config = dict(
    d_shared_expert=0,
    normalize_top_k=False,
    beta2=0.95,
    seq_len=512,
    train_tokens=277200000,
    steps=4230,
    dataset='wikipedia_en',
)
Below are experts of layer 5 (counted from 0) of a mixture-of-experts language model. Rows are named router (the router's row for the expert), gate (a neuron's input weights, with its number), up (a neuron's input weights, with its number), down (a neuron's output weights, with its number) and show model dimensions 320-351. Each number is 128 + 24 x the weight over its row's rms, rounded and kept within 0 to 255. Numbers have three digits each.
Before each expert's rows: "mostly gets" lists some tokens that are sent to it at least half of the time; "comes after" lists some tokens at least twice as common just before its tokens as in all text. This comes from a sample of Wikipedia text that the model never trained on. Tokens count by the router's weight.

# expert 7
mostly gets: "1", "2", "0", " century", "7", "5"
comes after: " ", "201", "–", "200", "202", "199"
router:166139131111117134102134106144138137120186136090149154143139101096136119165128141125120127137153
gate0:059157091168144119100142120160128088166137150126105158137127141101128145122134091151125156154112
up0:089163087186168134138146121117109126136135134125131116124134125132113124092128075111108181131038
down0:121137167154128164119133129144145153135065142139101164138076149097152108135140107146126119170112
gate1:167116088123119097111127157155125111151124161127191133168143096189168155134110127101136115125125
up1:126060122135111201125117128125141137072144141086124120111116146124065107134119130095127144137138
down1:160159135142109168114132163160145147124065117135147096149139134149150151154096122095133077130107
gate2:105184084154155130107162091093108134104125133082101120154149151133143119135109131080109089145170
up2:073131115144175107116105129126180140110134119155150141137101114144119146135104104143116125113180
down2:117124082152133114098162130124097099102129133096122091123085141088127143157159092146167137124169
gate3:116166120140128131128103123114090113149115131122142111138164108087093119103135137153127074105123
up3:165125106128106124103120140111151138093109134124147113124131158122101122081136067147121105117141
down3:152123139084138127163124105113139111143109110147166144108094095153153100103132126136123134085127
gate4:125136082099148096115083107132156150160110142158150141120154097130105127102164141143156168146131
up4:210135154128149103108105106092146140120085121132098138138146152135127161171112134125070150148095
down4:126123139105144103168154115114130122096148155147156167146121148156114156115092101146076116144104
gate5:166114112123177107171113107147101109151104114174140049097139084146154096092113131121127138124144
up5:140129142107122110099138086124052138146136110114085130119156117132143128120110103116106117123120
down5:141139094136124140096092136121138142136206141136098128118118163205130098118124143138118117122126

# expert 30
mostly gets: "|", ")\n", ".\n", "\n", "-", "\"\n"
comes after: "\n", " |\n", ")\n", "-", ".\n", ";\n"
router:155133089080132134141140105132145138119130119104153188116128100100088110160105121095098144117136
gate0:201120136126109117110117144140140077082115077162147125093182130103132118128151111113112140093140
up0:180146088076118162128094138194119113133115111171174111135157137117143125105116134137078132092154
down0:089087120154088145132145108156091136103155136150113136146121134099093172126097135135132199086138
gate1:115169102096150159156129077117139123107132092155140098149124124138116159128106155137165128096114
up1:118127161107127133149116126130151142137143071118097145185128124150128124133081123143088113132111
down1:143112109169136124108150157079088121181132100146127121113083134108130139113116148116102100128110
gate2:175123107166109107118100109100147098131110108122141079156078144083112093145106131137104105091082
up2:109126139122081127167120111140128154142110156168117136102095137135119116127088095116147141122119
down2:139121126112101131141157151176107138139140122132093142113108101096141080105144133140144119130139
gate3:124125192122111149107144113172142143137084097095105146119150129146097157115150133160119088160107
up3:153105128146146136158113133162114113103117149107104124099117157131159129112149116121116108156118
down3:180144178079117139201150154156152093133099093108106099130091137118083149121117139131132138104109
gate4:109123123138083086133140090113139124149135109121177099118132129131126119120127113096120191098113
up4:141155177094096150147105132134103134191138123114106104112113109158190137117148158097095120141157
down4:145121142136091105107119143061169135143123122112161138144090137124097087173111124082123133122135
gate5:102076101113145170142139167129126116129117147125076133111157102148143159114125122112142132147155
up5:141139150152115069163149103125108172148078133132126097190117131126115096089146118130164140118120
down5:150136145161125152112133077122105103169094134129111141117118158127093079146129111135153162121131

# expert 29
mostly gets: ").", ".", "\".", ".\"", " .", " None"
comes after: ".", "0", "1", "2", "3", "4"
router:141155165154139132111110067124142157124158119127150149159118105095118109125093154105117163139148
gate0:161163141066129127136142114113107154150124071130101131120144141125157138135141124143130095148130
up0:166084146138149127101148160145131162115152150118130162120074136152146092113113116113101120103131
down0:064114168086148127123149160140130153122133121115129123136112103113120081116158144158116146161086
gate1:053119089111092138123100102121137133153151084131149116139107112139145100174120104105108154107129
up1:082119119132135174083132137156108147135132160146096124093122153133167147129161100117139157132139
down1:116148115178135125068133175091123125082100139088106125135137099145129078139121149117132150162133
gate2:161148112128124149128117149151175153144126193114121212133126080118137133126096182093143141101142
up2:102122192093130112124171122121110145147131096115122104140122121111135133140150099126139118140135
down2:088102194105112116128129141104139100191155130171101129155138139113161117098155105103116153116128
gate3:180126165103110152143138161125097148119142153127142146148149100089104128142167096139121108139125
up3:115128133099102142100164165133151136132091164140106167130126113125124156093130117136122136099102
down3:148166067150133133140168085127132136086175100137146136100101076131153139084150142151136107117103
gate4:082149118112148130151154117108146150121141123149089111119128141145130139172138091113155168149132
up4:085144126126159127145106099099150122160121138134139145149094118147115108141109139103148143129146
down4:103120103115146154113104115126153123144132150122116138112146082136130117175147168156108177083142
gate5:187151137133078127140093135105170110166124143095142126133111156119131130130120117139109113168156
up5:137132146165129114091119149170178101129159116092099132122139162153133138146099144093127145117124
down5:094137108125091139132136113109104117143060086133116145092141145142180148114105173109151131168112

# expert 28
mostly gets: " points", " medal", " tournament", " election", " JPL", " Goals"
comes after: " |", "6", "0", "–", "1", "2"
router:148141121101106114123139097143141128099186098128170130118151108158109116101119175077126174133120
gate0:183151119124118101163151117126177163165141153116098120153148132170132147124092131145086148128106
up0:121115128135103173076133125102116096073171098148103121141116098133138154164155110126098110148184
down0:150119116122158162128149111112135157118118148146108170141161147093147145111167141118109153106098
gate1:127116115133122141113108134117174176136106114140153110119139122087106133080146088138156160142098
up1:127138141126140138108129130176144143099116136113099150099148079113085155133145145120128122127117
down1:089096139132111134138116123147102151172083128125125149117186110127135131151137134096131113114159
gate2:122129147132158159139129131096111071125113104107090124143124129091131116116126160130138145168153
up2:100123158111084145134138127128112070135164183113121176170117103119113149068151164140111120098098
down2:154101125108118111147115166095076163185147123117124121134153112114152184116128140195122122078097
gate3:169124151082115155158126109138139109147142143137135148188120086137115119080179110150124130128084
up3:180167112139147165140142132153133121122159132127091136179075154135181114080146104121124129135102
down3:110153128153102110140117113135147159129155130144114108129131149159168156113111153119101145134097
gate4:128121145155160123100131094067135106124108130121109107147123116148136161117182156131074140103117
up4:123129117154094175152126122149134125145115093095171068132144126165160123109133108125094124138106
down4:065169148116107075037139129124102128124149152152157139062140091120164112145153127140127124139154
gate5:119151153154129122129113120144143105103116132120121153103143181132107115160102117130090126102122
up5:127143147112098156151113102092097149122133147127134126145123145131132127137149108153162155098151
down5:104160130111161123124149132125153134149138135143157092157096148098099170161135142145151140161147

# expert 13
mostly gets: " Coordinates", " Born", " Binomial", ";\n", " Website", " Synonyms"
comes after: "-", "\n", ":", ")\n", " •", ";\n"
router:138143139089131115134157064093185135124150136131155157113150116111109139176121124099126134107171
gate0:148121114114178091130136129137161106141132097167086120133119124086107103114103152100122102131135
up0:091104170134157113130095081097106119096105112147166097150123143099127165105154132121141143087132
down0:099142120128076153135094139128095112131101150100142103116156138180128142129151131087119113126122
gate1:150072131123130156104122143081127139104118117114124120123132122060102152110139156127124130121096
up1:164130119126113154098128098127122093115159128147127133090165114113173110157140134083135096164189
down1:110107133130058141125124140154146173117093111136126092118121129175136084142153131141153143131150
gate2:098111127140071118117118110124121140135099137118111158128117095088134117126084121116141104125139
up2:114147127128128097197183107141159118106128148090137122141108113101121118115123118152152137164109
down2:102115120118177114071153129082114115120134151123141129117142098162125123124174127144120140148101
gate3:168115102148107117137101152097187115164133113168173102080113148153143141176108133096113102141139
up3:164157130153124139112173112111122137170115120144126140148106129154102140134139130097094112136149
down3:148120120118109141145127078109140135122165125129134134143114144144054140127123166135124100125135
gate4:144112095099117112114152097106129159104124097100096117117077119133136102129121127158105135102124
up4:168139101112125162127154081124144119125105126185095156124106103128097138118116135128099090178143
down4:115123103134131148160116138109140130118094104112116153133108107146095137112124099121152157091112
gate5:107120109138118110111074107112128125110090167128085125148079126132088121098174172124133120092102
up5:123137119092150195105079107121143116073146112140117109168127113151089107115092113184129157104139
down5:121158140160155165109055129075125151179097120120118105124104116139173144104150072138098062141100

# expert 27
mostly gets: " ", " £", "°", " •;", " —;", " Yes"
comes after: " |", ";", "|", ":", " January", " –"
router:125143119122096115075168110090136136108159097133133148110141124160129094127063163095135172106158
gate0:097129120109183110118131127094092146109103098139120070127114119092139081124138167110121146133177
up0:120142105152160136099177138106146131115118146111121151128121098127129116119156149134104128131154
down0:102097140149106145093123167119151118173161126125156163121096135121150103161097129156116108152087
gate1:088125149139134127092145126145103147119116118182148133155120152166117122132108112147161124124120
up1:104118129119102124125124068102138118099144144107096104121144124082107195166125082137125124131128
down1:092131101134117118178131149141087121104029166120119145118144156136134146132112085181120091139127
gate2:131112092091139136106121104139084116124140121159104137160128118125136107129109143104106101103108
up2:141073128155115101138152117157130125100117112123165101163131118158092123142112143118109175128183
down2:128146182136123148134149103119132156137064149155095105133104134096145142156127129105118154118127
gate3:104099120134151137138115156130142104136116065143145117151111121163152134139087137111143121141097
up3:141111097142116116116130107093142115163114113114144085121101117104149134111144129135132142115106
down3:116136122142131095153162089162123123127157086106119121093096152117177129082132162134147134164086
gate4:133153141091107108138126120158154110124130131146113111119077154107118085123146107125152106117128
up4:107124143112149153089113134133108147133094131089130144127079136104103120098158145140117129098144
down4:128128149104124132136156148183107088098146145080103111141147130111106153143127135145137106151112
gate5:123091102089133131130131102159117126112109125099146174126123103145151102077112112123159132108108
up5:176104145121128147136115134122132148124127152182147128120089113129097132132148106129120145111126
down5:107116138087171109126135137079124122142133103158086122127121129118115159138100118143120160120125

# expert 14
mostly gets: " and", " or", " but", ",", "\",", " &"
comes after: ",", " and", "s", " with", " well", "),"
router:158122137136135098134192119100128121108132137142161135094134092101100102153103145154116174094161
gate0:124137077130129104185104139131139070157154152125109091146137140120137147133155101153147144147137
up0:118116178107121114123146153123154130149118095124116135070141123118112119096115120116164127097121
down0:159104120109126130175101102114128116157140119129110093131098133116124177115126159096105091122112
gate1:121134115140149105131089116126123149118099174174116102122130139144129141182150116156134124106130
up1:144162114103131110105139119107116173123094164166127085096154153086142173107154128150098116124143
down1:120095128138147140096114158175153103106145120143115114084150130125140141173128122140144084153138
gate2:176157135139086138124111168091110161121162133114106149090116111067138138098121109088099127147123
up2:109149126136104152148129098183114116114107159137163136152087131176115127125111176102062143133132
down2:114125148086127106083126126153116102132132165089108145116104138136162122152146140111125116146151
gate3:152162091109151146150146175103109101108135131088115128128114124088094138115127138153142076142134
up3:125141105126112118083094126078146120087150132112146145159147118121120107138119142146143151121115
down3:145171154164140171157159105125111140129187133083102116128083127139108165114138131148133116122126
gate4:088175102138135116095108122143112122149133123097105137129112126077151115125121087148150151122145
up4:134104133168137132120160141147163124183124156126158152083152144138076091094156176137140121135136
down4:043171112086127109136111126149119100115229123151090106120121105130163130146086146141124084156146
gate5:147095105162123131169097106142121091108135118108124120133127106113130126129068149131113127150152
up5:156087150127144125136139148153125175121131113157154185128154121136089136113172134154170157148152
down5:195161084176137078151137138133141123099110131105162146161123139147106182151119124091141153130122

# expert 31
mostly gets: " October", " December", " August", " July", " September", " April"
comes after: "201", "200", "202", "199", "3", "4"
router:153116129128126084135148126102146124125151137098153133109161065143159144121098124125116166103120
gate0:155135125141174146126182123088120141128122112113119158157149132103103131157106096152156077143120
up0:100075137106112146139153114169122106153152155108124158116109145167104116117142146140125081149145
down0:135098154163142132112137156120131109112136136118116119145124129147140175151111166135139134141119
gate1:120138135108121127132146130141132093148106089095152104123128128137148102143097134120113125147137
up1:111121134090078136143129150113121136113127143146163115103114091105109126159135126139107091153100
down1:111111153126114099141094135208120140150111075129118148141136144114088113113118112126147118152155
gate2:168098146095126129113141146121148142096170145144151151116150140121113150173121082105101185121094
up2:150103144140135126109078146094121166124154101126139169085149138146111110156106100125131120099162
down2:116116118130134145093137102118157121146134112148108139164122091145151184131132102131132157134142
gate3:165121174160139085090121160142173123141137130164126130134125095132160122128098120133097166125108
up3:077136181144092151142112135099129151162164134168105099126155117148163114133131154086142122125159
down3:118105100156135164133125127120072108093146134113138108123144102167127164135151124126100106106104
gate4:090157116117105117151078109148142084123153103089150149121130146086160123106125112136139167130129
up4:120091116162138122138109116174110104171091115108111117113128143141133171148147103125121143121085
down4:135147099116110120118074128119125131109066119105155128162137124126169123148152161127145152111126
gate5:144122140096105133134158124130125094113082161066146147166159111121135184110128123117106137055118
up5:107132101114092147171116157136137130119137104159125105149119145151108138135146132160129161153151
down5:113123093142115151117107152187103062121126130093110104106104122150101150088094157154134134141198

# expert 6
mostly gets: " military", " d", " tr", " p", " exp", " r"
comes after: " the", " in", " a", " of", " to", " his"
router:144135091118154096136130123140159146099151118113136141103154108114129114162117161102112164138145
gate0:109149110117132145122149117111112077112128089147129129125159097117111180099136121131112100155146
up0:113170133118118169108094114143128106161129156128167168123118156120122127118104100118117143160138
down0:125143120076123177109119078143167091137082097097143147103133133129140128117127160141118135121154
gate1:096103083141123174094110187119115151105103134138133150147147169101129124097175107101117152166138
up1:125162086146138162133142137157140121166131130153178145095121123104140112128162150132131116178111
down1:120155145124135136180140149097098064105137119133134140097104106166121077140155122104161122093087
gate2:165171146092142122138139137147162135135114161123161119150094106117148116091136169131090141127116
up2:132129143110130133168133117165144124135130159089150132152140112163146126163159096087138114114166
down2:073152097128100127103163125135127147153149186126143148130120100115114109090109121142110155154103
gate3:126091176135111111139153126140157117079169058144160138148126121140125159136085078135104124112101
up3:116136139148122136122156128144125133119136138124111136122180133162120119134108213112161122141142
down3:153126125111083096156121116096122147106144113146111166112150085131132076100141103078166133090159
gate4:141132118144120127129100157147133112073132109136127146124132139128133073100099135112103087120117
up4:155135127113093082098155160106074137118147105108132138144136143138130099146125126101138179140113
down4:177142138142108103133183108138123180129172128093110073119156121090094169131172135067113106118133
gate5:125183165116130134145154125147134135120119125121071120117128117113138171082136124103145118145148
up5:140140172136072108150104124108140136173081110135114170091133123094160093158160116119164080153134
down5:131111143115096111117118103139126115139153107169100127138102088117101080133116122157127098145123

# expert 9
mostly gets: " south", " east", " north", " southern", " west", " North"
comes after: " in", " of", " the", " on", " to", " from"
router:149146100121139107073123124120113176117120122126135125106177113152153124131142144139124139113151
gate0:110100119167104128157131124185128128113127073092121138109115143108156149129126093153087079138137
up0:105147155105170135162138162109113075108153122149124080084132138142097124160137144125163086128101
down0:137151155151160118115116133126107170094117094137114102164126122186170130136170099122161124083105
gate1:128136165145111107117115177145147171104125140126158121160106145123104118116165167133131144160140
up1:113163092103128118156153094124106089122129114109157114142152135139135097128140134115145132097103
down1:144135118137147128152111095121097102099132123102121141144126143099101078170105117099126149165135
gate2:155135118114138148171124131139097190080149140125116116154107120117122116166125169118127138105123
up2:098139123114132166161126115123116136115142097160130133097168104136114166167085161147132153119120
down2:133111144150121135127105110136199112126166141175135149130153136121139145131109136157089158133111
gate3:126107120151090144133091135123142120125142095157130105141137097134111112159152167137127105108161
up3:107119151112142120130094154145159118098119116143097165118160133140134130170141167120094148135103
down3:098095125136130140160132143151143126087136122147103128133174107138099108163147149130142151161124
gate4:133138099156115151130106108149100145111095095108111128091131136146141114126143194205125117126124
up4:096104124117179127167163159119109139146142116132133127142140153073129124138137129138067140167102
down4:144113125128105120111107122109135112136148117162154111096157106127131115142121104108133119163129
gate5:106092118142146095135144079106127130154120146145149151115140101118115139094163126151143103113127
up5:126092200106134158117115114164116109140147102156126145142175120113131119127133118152128116094088
down5:120124158154131151125114135143143121104163123101134150133159136198128078164157130145179120151153

# expert 5
mostly gets: " which", " where", " when", " that", " took", " However"
comes after: ",", " to", " and", " he", " that", " which"
router:133121115130162147139116104124146167112165097180147148105151099166156062136127110089103187117150
gate0:103207186136163125158158126101148132110094155102136144136102141183101165146110169133139151134129
up0:121139124202120151140126106095138076082152173141132140151104111111081099158125102138090100148135
down0:089145088132129102110110145092135137105170073154142125127093089132127127125185121133101100104114
gate1:096129145157152121108137114108117107204146135110120121140120105169098121136133131130120110155129
up1:151133125087134101104108103103094127142196106105144126149147125124102123110089132138133121129122
down1:119108141208109102090109146153130128146130141131085133120123162120121121137120119121122079113116
gate2:117132090183120090117132132102117143126135113159130110113144120096104132120137122110179116096158
up2:100137113134160148114134144072136146109114128108175118132172135176111103127148179136117122146138
down2:127110072145128114135080093113134138160144148145109110111119127105122165127138117155150121133115
gate3:148097134179118157116128155114107151165165136156132129113136123120108075140085136105122118107139
up3:084107164106117109111126113164147133090168144118115127150106174082126150103125136122142090100066
down3:171146125124129148114133110117143121200160130125052117114140131150168148152169105150134119133132
gate4:146146109172135119108113121107107091097117107097154138110142146126114147136143127150099120171136
up4:136140121138159143144128077107183133182152143130141138128135096172142126137143163164164139108130
down4:116140108083096144133149098155194129130119099107119157134139162145163147140117142103118188134163
gate5:193087090127174161160154131132091142096115133151158141134108141172131095130102147118142170132122
up5:074123142114108093094106117137143186134136109152109104100121128157104082123115085109182107120120
down5:150157177131076128133119085090132148132113152148150117143157142131143116152166148146133114148128

# expert 20
mostly gets: "000", " million", "37", "50", "39", "40"
comes after: " ", "°", "–", "′", " (", " $"
router:154168123130113131085105076130139121130169095175139140111138120129178098184098132139110131116149
gate0:143152109161108088134137141151164132123159147169150127114170111152130147108160158087112103106137
up0:152098152166152103097077138161120135087147137126175122161115140123123146120159123120150162166122
down0:113109173089143099138134138167154159116181111116166148121152116085156121110169150133200137172104
gate1:115141131141156113148116086169095144127122068138200131111143129142118107090142136151135123133111
up1:068133109159114134134133124132101140136129091148101159139159100078084138094100116104129124112137
down1:185176134119162155127111101100150108143144162148101137137082114139135099147125148133138142101111
gate2:125115120109103114170116111089159146138140112135133219145119114124156138169121135155087103145122
up2:140130127110157105128151094139147139122120136113132128094140168149128128152166086132115105140121
down2:159136132119117097136139133099107151106113135139147117095135110138143125121111126092140108123091
gate3:172144129170124128123101080155097103110140107140129119151122156113134089116096155103154169100132
up3:115142130071136131143167138071165132112152149097093167095102109181180160160132128127126111135125
down3:120122138099158132108127151110144097096118158120150125148136126148123109109126123113134170140121
gate4:121149131124164078118125112126116074166141115142191119115130131145115133110104147145116118123108
up4:077094122165132113151134096119093136112127131095181170119128145144145185167157129093107156144095
down4:118129132163141117164130133131127129141154119155129123131117148148146106096154093102139128161108
gate5:079160142120108140091124080123104125095102160129134129127137133129077133127114098133115114111129
up5:150101147115138099128101156151130140070136132096152107119120107163117143158135095141098139106130
down5:122154125135123162086160172133119148143142106066120142106125165096122148145128156149139095135089

# expert 25
mostly gets: "===", "==", "===\n\n", " ===\n\n", "====", "==\n\n"
comes after: ".\n\n", " |\n", "==", "|", " |\n\n", "==="
router:151156115092086118098115093109117117078158077113152145155169099155112112106125119139128124153176
gate0:108132066110112147097127105134149156128145136160145097157139167093120121137136059121131161138144
up0:143165129124126163119154104098097111090123148115129149123152084176141152144135134129103117165112
down0:135161117085113109161105130133105114139097154102164074078134089129127147088108120130079132120092
gate1:131177115095108104105123143123152153120113109117143133142158132140114157118104117137161103143146
up1:116078120120108093117118113151105121149107115126137165149142131127100155126136112133140132174117
down1:138089130125124167123139087112152137168148096092135163112160141125134096153127148127112089153123
gate2:114183133114103121142168142138114136113143103081122105132162135137141130109091128125147126148121
up2:127149135106126103130121127134126097138121126140187141120146127137125112112165115077109095146102
down2:059138137153144134127100157134113139141120131126169090121114111120145146202131096126148108137152
gate3:146147165135132150114123120141127155128082129098098121152127114120157143108124132103176108101116
up3:124131141131129119132142164142094150129061155124083121163123149095137112107100125155153126133141
down3:114160132136091133131151163143096147141108125106119118149111173127077144096125171082151123121104
gate4:125122146119126164111110113108120114102167113121145134144069114079136115091130138151140135124132
up4:159107126140116111175108130137113112129106155149131096086101146111159153173141166151090150157142
down4:093120130135156146136114128172100113105128159136153148112119154121148095147154121131142136129068
gate5:139099125158128151129085127116092169143169084129113107131117131113076136141194127118137118117130
up5:110129141142166135170125107114093157128181113129143125126117119150144100146103126095151120089124
down5:173060167126110118148171142141131115156113132124124156127150154151093143141107147119151174086116

# expert 12
mostly gets: " ", " $", "–", " £"
comes after: " |", "|", ":", ",", " in", ";"
router:138151110134128115116171089072150110129160099120127166156115105147104116153060150085141137134136
gate0:133103120102140111128155097113157165167133111154128121158161130138141096147131165113152131094119
up0:154112142110102112106143164128178121136138109117135100137106110116128176120104109153167116099112
down0:101147082117149130129147138120153150085105125124126143149099122112128143125138115151127113114154
gate1:142126100103133153154128172149135142128137114125160125127106136127127139151116108146118125116167
up1:123101100143159190138095147172131130119136087127159125145118168130113146090150129119116162093117
down1:093105124161140108189126137160135122164147132157136125117110090143155171143132145137131160177110
gate2:116104097142125135148067125153154130157090094139099146088103112136118109140144136110126136108155
up2:152080153145116148127140119127153132138147089104127178165108152153163113119134105165144203174134
down2:138118098093121116116051155130134117170083165119126058111100123120072157116154126153135104129113
gate3:162143110121145157129136107118115137134138136124122171118139152121136158152181156144075115145115
up3:130172128140152140197154125121111111098136102132129127129069115174143161089157153125132108161147
down3:195171133160086148096132131119139144196100093151143133131157165141181111157160127121155150134100
gate4:122139159133111138105126133150130121114123095120172155129139174136118103103138102140146167093091
up4:134138129134124141112130159101147172091133122163167139135122162127183137128130139117107174162116
down4:114122128149166168181135067139126143155247140107135141138168115116122075116158141140056099106118
gate5:101152136128102145151143137106165090125120148103068127162107122118139111128085139093166171125150
up5:148118123146132126145097104101154127122158119117107099143111088133141091112146127097096117151136
down5:112117130123137119112149097115136164128180142117181108107099124125092112124160158155102140115130

# expert 16
mostly gets: " was", " has", " been", " would", " is", " he"
comes after: " was", " is", " it", " It", " as", " he"
router:137135091129145110147130129072125139099132109137160155125145087113142113149130144133104167127132
gate0:156123132102120090166182143119139084157121160154103077152114154163118170136108150147136121125106
up0:118163154146094148106101112130169137077115109154142123119130122096126114134113138108180143150101
down0:120180110113155114156163119134112081142184150137124164122133105119158115134152103103147149138130
gate1:107131146110149151100145127099133162139123137155093125114147110114180122162090105097105113134171
up1:149145153147138124125136129092165158085118173150171130146142156125108092102137107126114175124136
down1:114100175128157138146132129099131145113048123094108100156133129105171111105139100096118158105113
gate2:132113134175150107090104151108149148127104140136144165134109182143138127136140141164140104094158
up2:139159147148137137129154123142108181141088130170128159142088136107128141150117139122133159178115
down2:146084170105123119127169117143113194165127115157114136107132124147118124134143114114133135099147
gate3:113060091105110098129101167125110144102128103159118134141134129114148157148137124138141096146163
up3:105118093121115075109116118096125140128128152133120133140080147121147182102130127104108119138143
down3:106081093116106084107124170096137100124100127104108129161128150105150112114116124111094140044120
gate4:138153138136147103158149101124126128132146148103122121176160194144144155132149133132171122116127
up4:141100119165104126123126150099103124115115128116093174149157115158142098119101106113150207095150
down4:089092152114167136085132151112147116117154137081133105135120126097143099113096116106101121135158
gate5:128116087135141162117146120125123092121094128089116101060157138140155122154142095104139089093135
up5:121156162091135169119115148167124165154118092142131108123147121163122165123128102089133122138109
down5:134113108127143099169106153130146127082116119081078113085102131128101116123112090138156148151136

# expert 10
mostly gets: "201", "202", "197", "200", "198", "199"
comes after: " ", " (", "–", "/", "′", "°"
router:119177105096131093111112090110132159114164078125146147130171110128134124176081140099129130129148
gate0:109147109175125098130111137121159156149120082178136167148155076170104139127136152123132133095078
up0:129162133134122112067136132100132134123148143118121161127135106113147131125125163133104113144144
down0:158094147113107123118126131129120092117071124120139138141147163142119163166163086133131107117109
gate1:145102114077135119139148165192131136095083165120151150125144114139130130127096157099143135138159
up1:136125080100118158108142109124108157107126118143139116102110123135114142141165109130102096110082
down1:097114179093118103115076146114154132161142129149162188126125117109120098113099107120124145110090
gate2:186125119147103148121144134150138141111104115107120155152099111113122155141077134112120138083112
up2:123109140063129079117166123143152083098155131165158129090156172106151119148137139139142150163152
down2:135114129085146121113104157145116152101099124100156151101146104143139115162188107125127115105153
gate3:126071095085109107123107122084154136108147129129133146095142114124151116116136125083122159123118
up3:157135115112128087068159119111105148172134131144142134170118150113153125106131115105148114163120
down3:137115095148142099106141131141130158102133082117095124096159111115109108138137185112104145163087
gate4:113165099119170160158119115134114124136192106146129113193146103123110120162130134102151151127107
up4:116100099125118109111131168135112130164170142113098115118149111116136162121136148107091090091134
down4:100115134137105102156116141135114113128053127132134113151147150134123104169136118110124115130093
gate5:182126085151181145123101176103089122093121145121103102119102114155144080152092146118142136109113
up5:134132161160117144120178149094138123120152095161126132147180121103139140116135102112120118126164
down5:151114141145125142122108139164177142141125151133120120076083128159130178123121169137112103136118